Weights of a small mixture-of-experts language model, trained from scratch on English Wikipedia: 14 layers, 5009 steps.
Below are experts of layer 11 (counted from 0) of a mixture-of-experts language model. Rows are named router (the router's row for the expert), gate (a neuron's input weights, with its number), up (a neuron's input weights, with its number), down (a neuron's output weights, with its number) and show model dimensions 96-127. Each number is 128 + 32 x the weight over its row's rms, rounded and kept within 0 to 255. Numbers have three digits each.
After each expert's rows: a language model's description of what the expert responds to; "comes after" lists some tokens at least twice as common just before its tokens as in all text. This comes from a sample of Wikipedia text that the model never trained on. Tokens count by the router's weight.

# expert 47
router:136109147155174080122164172134122091125163115106104117172166180105142077135106111082122100114183
gate0:168128089147126140134110098105135092114175118173171132069126143080141114139143075041096111035151
up0:153103132177124096140115100101158102161137131180186116105122136101112135190106102055110171087144
down0:122108153128153106132161125064133136113113123139112105138134203064099116142121118106086119101114
gate1:121165160111108119126146183170096106114118106103156142151132184136113145139133107158101080108179
up1:116174132165184163118141110128159154156146127187135158193176060122133109155119114118114154129090
down1:136178109147117165146121133195185172110116164115166158120132121144131162123149142112150103169088
gate2:150133120167113080069214147145135143121117152160171136153113155153120146160130150060126123118127
up2:088121143142119137132136152072146150137130130208146119127139117107124111051118178122165120166118
down2:132158086167123099108151106155126148151139187114180072128169094148161192115129143083177157068164
What it handles: Determiners before nouns. The, this, its, their and entire before a noun, usually after prepositions or at sentence start, such as of the, This list, its own.
comes after: " of", " in", " to", " at", ".", " for"

# expert 22
router:205106109137142107064104208095176125114154132083177110165187145135082085168112136130165091109115
gate0:130081095167146100091130121097145159086162097143160108088091069064148129111149181125103096116159
up0:145104142137088169111090120122143182128118142133178122116155114062181091099112141124171115150156
down0:102121204120113155185159163181115131142152129126111184126120149177101090078165125114121146118152
gate1:173169093098194120133123151166139062104040192135135170138133140107084119123114039149140106131084
up1:154101109142133131133141137112099096134094167106110138135168143064173093195073172130138136141153
down1:159127044124115130119082132119156063145133131135139143151078143121103095114100134140087219112118
gate2:133123156200149129117157171152148132088146149144082143100130080109124078165105097117105131164131
up2:189113128171163160143122196125146121150126145138188130110110138174111109114138115106137154177121
down2:092102139185070125089112104086117164095111145127098144129121144087076153110134102079113131107154
What it handles: Table row ends. End-of-row cell separators and markdown divider rows in wiki tables, such as chart positions, medal tables and race results.
comes after: " ", " |\n", "0", "%", " JPL", "2"

# expert 26
router:126111142146134097116175137164137132096181161052119129123157155174161109140145067084105083088176
gate0:180156061072159141130168197129162089122135142124122145161146135150145134140107093057131106093123
up0:138144136089138116109078116148120117095136048173130121146134103114163062147119195121196143173131
down0:129188156114182139140175189143132116105142221106115158129138167156109146078124102112112101107105
gate1:201089067150115102149116128098157104172122181094124100142120112150093088156133082087122124102149
up1:107180103102098110104201191098171154148112207057162140136161104133115143083112082115101100130149
down1:107113165116144165153154079150126111121140143081131069122126132143120141130146072116133148116107
gate2:165081112193094162113128199129146135154128160186138143124150117144104132158116135078123108112148
up2:087115101101055112100126136206103134108171086086091191105115191125119127098112154040151123075150
down2:145078089086120127121140134143139114080158101048070111162104087085131129117126205134204091110170
What it handles: Sentence subject words. Subject words opening a clause before is, was or has, chiefly it, this, there, which, that, and nouns like film or album after "the".
comes after: " The", ".", " the", ",", "The", " This"

# expert 27
router:166110113163115149076155147118198094097125145122164107139149128147129113153136078117195095114131
gate0:141153110098096170059138114085215075071167116122139182150074150187122097146162134136190164103132
up0:102126053108099109041227117105113069082109117099121137111170149117161143125142154117179135118120
down0:141127112119145164165141255101097148104159145089089097079102149157116122142055134143153097130175
gate1:132196128094094222126101159096136102110150103068094122125169158149144130135094171140163069120112
up1:111154148068153103071101115121080137156121087074101156173141111160179093132124169150138079130081
down1:139115119151103111192123131080092186129114137147076131120087112094099162133091144132095092140049
gate2:146165155208065130123158150145144149096152136147149144106119135077165141129109122173144135123126
up2:126185131073141204166118168108115090134136096092042122188160147119125138133151145124185137103138
down2:135160126109243131147175133147153129123153079087109195143126170143106090197178119150140085111132
What it handles: Foreign name openings. Capitalized first pieces of Slavic, Italian, Latin American and other foreign personal or place names, such as Mal, Luc, Ram, Serg, often in lists or tables.
comes after: " |", ":", "-", " by", " K", " ITA"

# expert 48
router:112054128116154099104111116172093081105126119075129165132111168166103129181118077113162096084100
gate0:107069105166128119145108114154129085108171138108126177133155080148157157163105126097135077134096
up0:111131178092164124115204087053113080109100170170131101135160161114109158177175131063157157177087
down0:160138175103131125120148157093158110109106146146111125100162144172147154079155119159100107162169
gate1:147102091204126090065167158125104156097136150105088086098169121143122086170125100126142199167122
up1:136134130115144105127119023137108097079138135056067069144112101179081076128115114119129084104125
down1:142092135093145095152099103144173064166141150105125127151065146137186131125129169072149138151122
gate2:139097091109182120144085162170203117125166119136189132160145098087118088129106088083167118096166
up2:111134081077167141082132103077167118095187107121189175137154132108148116166151126140083179117136
down2:089117092127144148162140147156098083153201122121062126102136060119081106166060112095102139167125
What it handles: Non-Latin scripts, citation digits. Pieces of Arabic, Thai and Japanese script in glosses, plus digits inside parenthesized years and table cells, like (1390–1460), Note.
comes after: " (", " ", "19", "20", "–", "^{"

# expert 63
router:138099125096119153097190162131152101150141160077127120195190134127126114171102069138132112143155
gate0:133134094130111123133172157130146140096125137103133115189183111202084134129143147101094120120153
up0:126152159122178175153116156100146132124149181091152115051073182052122121095095091125154155098192
down0:155149108136107092111155108049129169128099110091125146108125075188097118120105124090144155114177
gate1:163135114149088146140053120121145156048103147137137062157190160154107183112173096104065105157118
up1:098148111131121129084143093080114145152122148130162105166191085150100166130131109092067098121130
down1:122160173147146099090095162126106140152062094100085110105166142179086135097158122183137082162165
gate2:116111108092156121144141099113163097146108095118135100148084081139107166120156143135124162119134
up2:099174084118148112136150190103090160167063155151155067130088117142124109081130117114133149134132
down2:185165127122125108191122125110140101147116128114131130067132108112151101057111156132109158114064
What it handles: Nouns after articles. Common nouns or word starts right after a, an or the in prose, such as speech, voyage, camp, conference, loss, co-, multi-.
comes after: " the", " a", " in", " an", " was", " his"

# expert 40
router:134091074142130066144111231130122110075150118147109092169140157140164147154159106097123112129159
gate0:052093105128180068083140156173150155162169168139139104185149150143163102107123107135155140116123
up0:152141190121106144103192111171169139094119076153124121055162170063160183153165154125085149147086
down0:160075122151131061152095135083099143198107178133099176145138122164143118181093158125133157131117
gate1:137121175116129119146091171169114096165207126196143086166151165117143139127126168099142153119059
up1:096172101160127120182115218162103094119147061198119115168149092065100096103125115112039162113122
down1:058138112134129166111106170105130158100149181075089157161105146115124147150122137106131117141114
gate2:132083128149143179153137143061107190094157144168169079145144169141163178076151222152183135171088
up2:167129108096153125106146195110117085129180077156117134179131127103130081082144152148133096140105
down2:147105107154106145132134106146209178209122137149146112153168107137107117122110157128122106102112
What it handles: Units and measurement numbers. Digits, decimals and unit abbreviations in climate boxes, infobox statistics and sports results, such as °F, 8.7 mi, 11.72, 6–1.
comes after: " (", " ", ".", "°", " ft", "+"

# expert 41
router:133099139151124099084179178121109117116136137073154138150159173126096121213085105111132116146139
gate0:079117111071112102133171190135134085100118064131117127096103159166110166164193162109159114139142
up0:004085152110153094128127086124128150103141080148077137108080142099091127110131104127108143121131
down0:210097157118095098149103155169113109072152189100112075094135173094130179177143121076118147162143
gate1:147092111135162089148136164108138111143096109042071095169141117118061106158130137154126152092133
up1:158112104185104074166127177103087132165092146153150136152146134097138058131152109065112141142118
down1:074122145142134113155110061085087155166114162172131155108131188140094131093161068107136147153031
gate2:114144185121183112088130152137097093087160082187141089097155172144189117038120110165157094066097
up2:132141117162061144161098141139109113123115120163134079156161147102020095178125109102110149118146
down2:207056098126127147083144070118142122136132153141144131078136118193143153028145046092119124132171
What it handles: Numbers in tables. Digits, dashes and closing parentheses in table cells holding scores, statistics and dates, such as 0–1, 4–1, W 66–53.
comes after: " ", "–", " |", "20", "19", "|"

# expert 54
router:170091101117116106090155171098128089096164118109138090172187126130114116230095060133116158142166
gate0:121131158074092147147145138175096067142099141133158122121203172064137088090180083196115078077096
up0:116148161142113102150103106072213146126124161103121080144079071140112091176088124079129126116186
down0:154129136110169144074155103147124136091134113037145139146133135083209179144058104154177180076153
gate1:181103109130162144098103113162111107096231110117134068147137159134124094114185184096141102138171
up1:133220091142165164137152174150117110120151142139111150083141121187038086087124137115192048128108
down1:169107192108139155105167137115074191155121065079096110155144106077128153124080146190164164188140
gate2:174151103150126083154086085150151106113130131157118165119145119091106110106159145104119165127118
up2:108174136048138146091097138114097080116137101133195110089135149127114114145171127144145171064115
down2:107145101051095153130128092121112125091190125106101113127173081118123155134192137099114147122113
What it handles: Table headers, list dashes. Table header words and infobox list dashes at line starts, such as Year, Role, Ref(s), Rank, Total, and "-" before field names.
comes after: "\n", ")\n", " |\n", ";\n", "===\n\n", ".\n"

# expert 38
router:164168119141136097158133169126160118134135112156130097141200183135125091159154106117181077080139
gate0:136187116173137088084128144119133133130124150121095164101114145106127098095175175111181186140129
up0:135101101099136078117082127162163133160217078134121162122118199094125131081161141145094112140128
down0:200122092116157142150105110141216159075094160092115105100203124173164154149141100127167158121150
gate1:159124145141127152130128174044129160129092090166074153088096075150097104131163120100127113113138
up1:075119139107115133107151113146199082176156102119178165107127208148156093142096048119140125083128
down1:153108133098153062132090138115118146082065167092093106109091129088195115127139142103133121046203
gate2:160160051161139143121175096117181117128166117122127090101065132120165194139151086125161069138133
up2:182120144152167094184100188135163080147117136128064074180125140155114173112143112095151148109173
down2:107133141118156185087114058111177104167161141169135145114156108162153176121116137134110107082181
What it handles: First syllables of names. Opening pieces of personal, place and foreign names or words, after commas or pipes, such as Mas(sey), Laur(en), Mus(cogee), mos(que).
comes after: ",", ":", " of", " and", " \"", " by"

# expert 62
router:148093088204140104091151176095163047113139130089118111180141138090118093115120084090125093124169
gate0:053140085146036119124135136118127071095125071158123126164149161116112081130142141084165113093188
up0:098118082165142149153174115136163112118109125178096120121103163129178102120119156103103080113194
down0:154122118145101129129157178087190109101173170126153192141131116081085101098124139150107124115104
gate1:127154169176138106133052166061108113148109108072101122166095081098153115121116198064132155150134
up1:082116125142184197097063121118128112161107110156134098141102101141151090143167126109177089143159
down1:156153163126142076206152161225106152157117140085136095117136099123097178135198121078115148131171
gate2:162097120219103144147138113147120098105179165169095146179139123085097085140108130130150139093153
up2:145107151077161125136133122103157150144166164140128158119106106123166108097144179148078110080104
down2:140105119131140158155142166108135080152113127118100147052104077099065099119157090144081125150105
What it handles: National and international adjectives. Scope words before nouns in organization and event names, like United (States, Nations), World (Cup, War), national, international, UEFA.
comes after: " the", " United", "'s", " during", "In", ".S"

# expert 51
router:140052141098140101132148151148139115098114080077104146129153190106085128216097086147175114103136
gate0:109148206121137145109110089139150139123160182154082121146159160109138115147127089131150103077162
up0:160177145164146137117097147105151119130133090138100154189115138101157112129115079092126099147110
down0:097194101152071144077134136101167137143119144157172112125081179076150162133136150112144157088163
gate1:192123092157117162093153140117124121131151175115078150120153102051092152140140094169080135145148
up1:150127160051069089115089128100099077068130114130103124081112158111075127143107148089128116098157
down1:123143119162132161094075191147140140072124204149150053169158138079130109083161129153143131124153
gate2:148177120143203150134082179111139170104137119103111161105097126103146114119103118140163126130159
up2:106127124177164075184123158103118093111111140120147121118161098152201091106078133120177139151160
down2:084160144147104123114098133097111106112140125140160118148172118145131142092104101100095098077128
What it handles: Table cell separators. Pipe separators between numeric cells in sports and election tables, plus indented list whitespace, dashes, and football position codes such as DF, FW, MF.
comes after: "0", "1", "2", "%", "3", " —"

# expert 12
router:146105125133160074103195196092165086149129136104122111159149191100146073135077091089123083122180
gate0:143169039134111127153151133119153171072179155099141153140161150129056100088066166071128111117150
up0:065114142164182156056096074134120127144138066083106110136124124157142114138151146168143117160120
down0:119227078127198174120159086074156102142161128088132139093149131178115087149117125127115168109127
gate1:107185059124120181101074095118153192113150145108167132103158063147119151103149116132170130195145
up1:098139145159163148137158110114147128113158104091128174154155096139093103161108142173137108105117
down1:096132089150108104094153142117103084167111155182172133144184153088113093139126148165094113116162
gate2:158159122132154112136106132137126076138090152143106164137150148107137160119089111113095154175137
up2:108090148129120150164101135151177185085112088116136127145136117139130103104200098133149103062099
down2:181125096088108172098124118150114101159138152132138088108132094131110183121131103115109166105112
What it handles: Determiners after prepositions. Determiners, mostly "the", plus its, their, our, entire, coming right after prepositions like at, of, in, as in "at the 11th".
comes after: " of", " at", " in", " to", " for", " by"

# expert 45
router:181119109123136133139128145127135114138166187083099109163187151086112113135109081088181100117175
gate0:126072136150106151159134178138163150122122185071168114177161148117090177080095173124175164146154
up0:099127128120120098114124101101082159109177073162093085092120073188073131175107117106123142158083
down0:124149183148083098045146138135079143182077151152164117154149124170127089137132076155154185097140
gate1:137111079066115143154165113156095061173171070145090110130166148088126141125089121161110101135160
up1:093103176121109133087104163108200119091131158064187166123129140121045107143146137122153106110131
down1:107122134143130123141135140107247104111115111118110116044156151110113118094129074122150164163137
gate2:130134093082118141127121167082137133141163138089064158135098134092078134152138172054143120172106
up2:147185069108172139062084119138093119168113104163115146083073094045158133143098141136144187127138
down2:135144098181177140133119113113125146130119100124097114153122144081097114069119175123071161108085
What it handles: Short noun stems. Short nouns or stems after a or the, often followed by a suffix or of, such as part, set, half, mix(tures), defeat(s), cap(ita).
comes after: " a", " the", " The", "'s", " first", " his"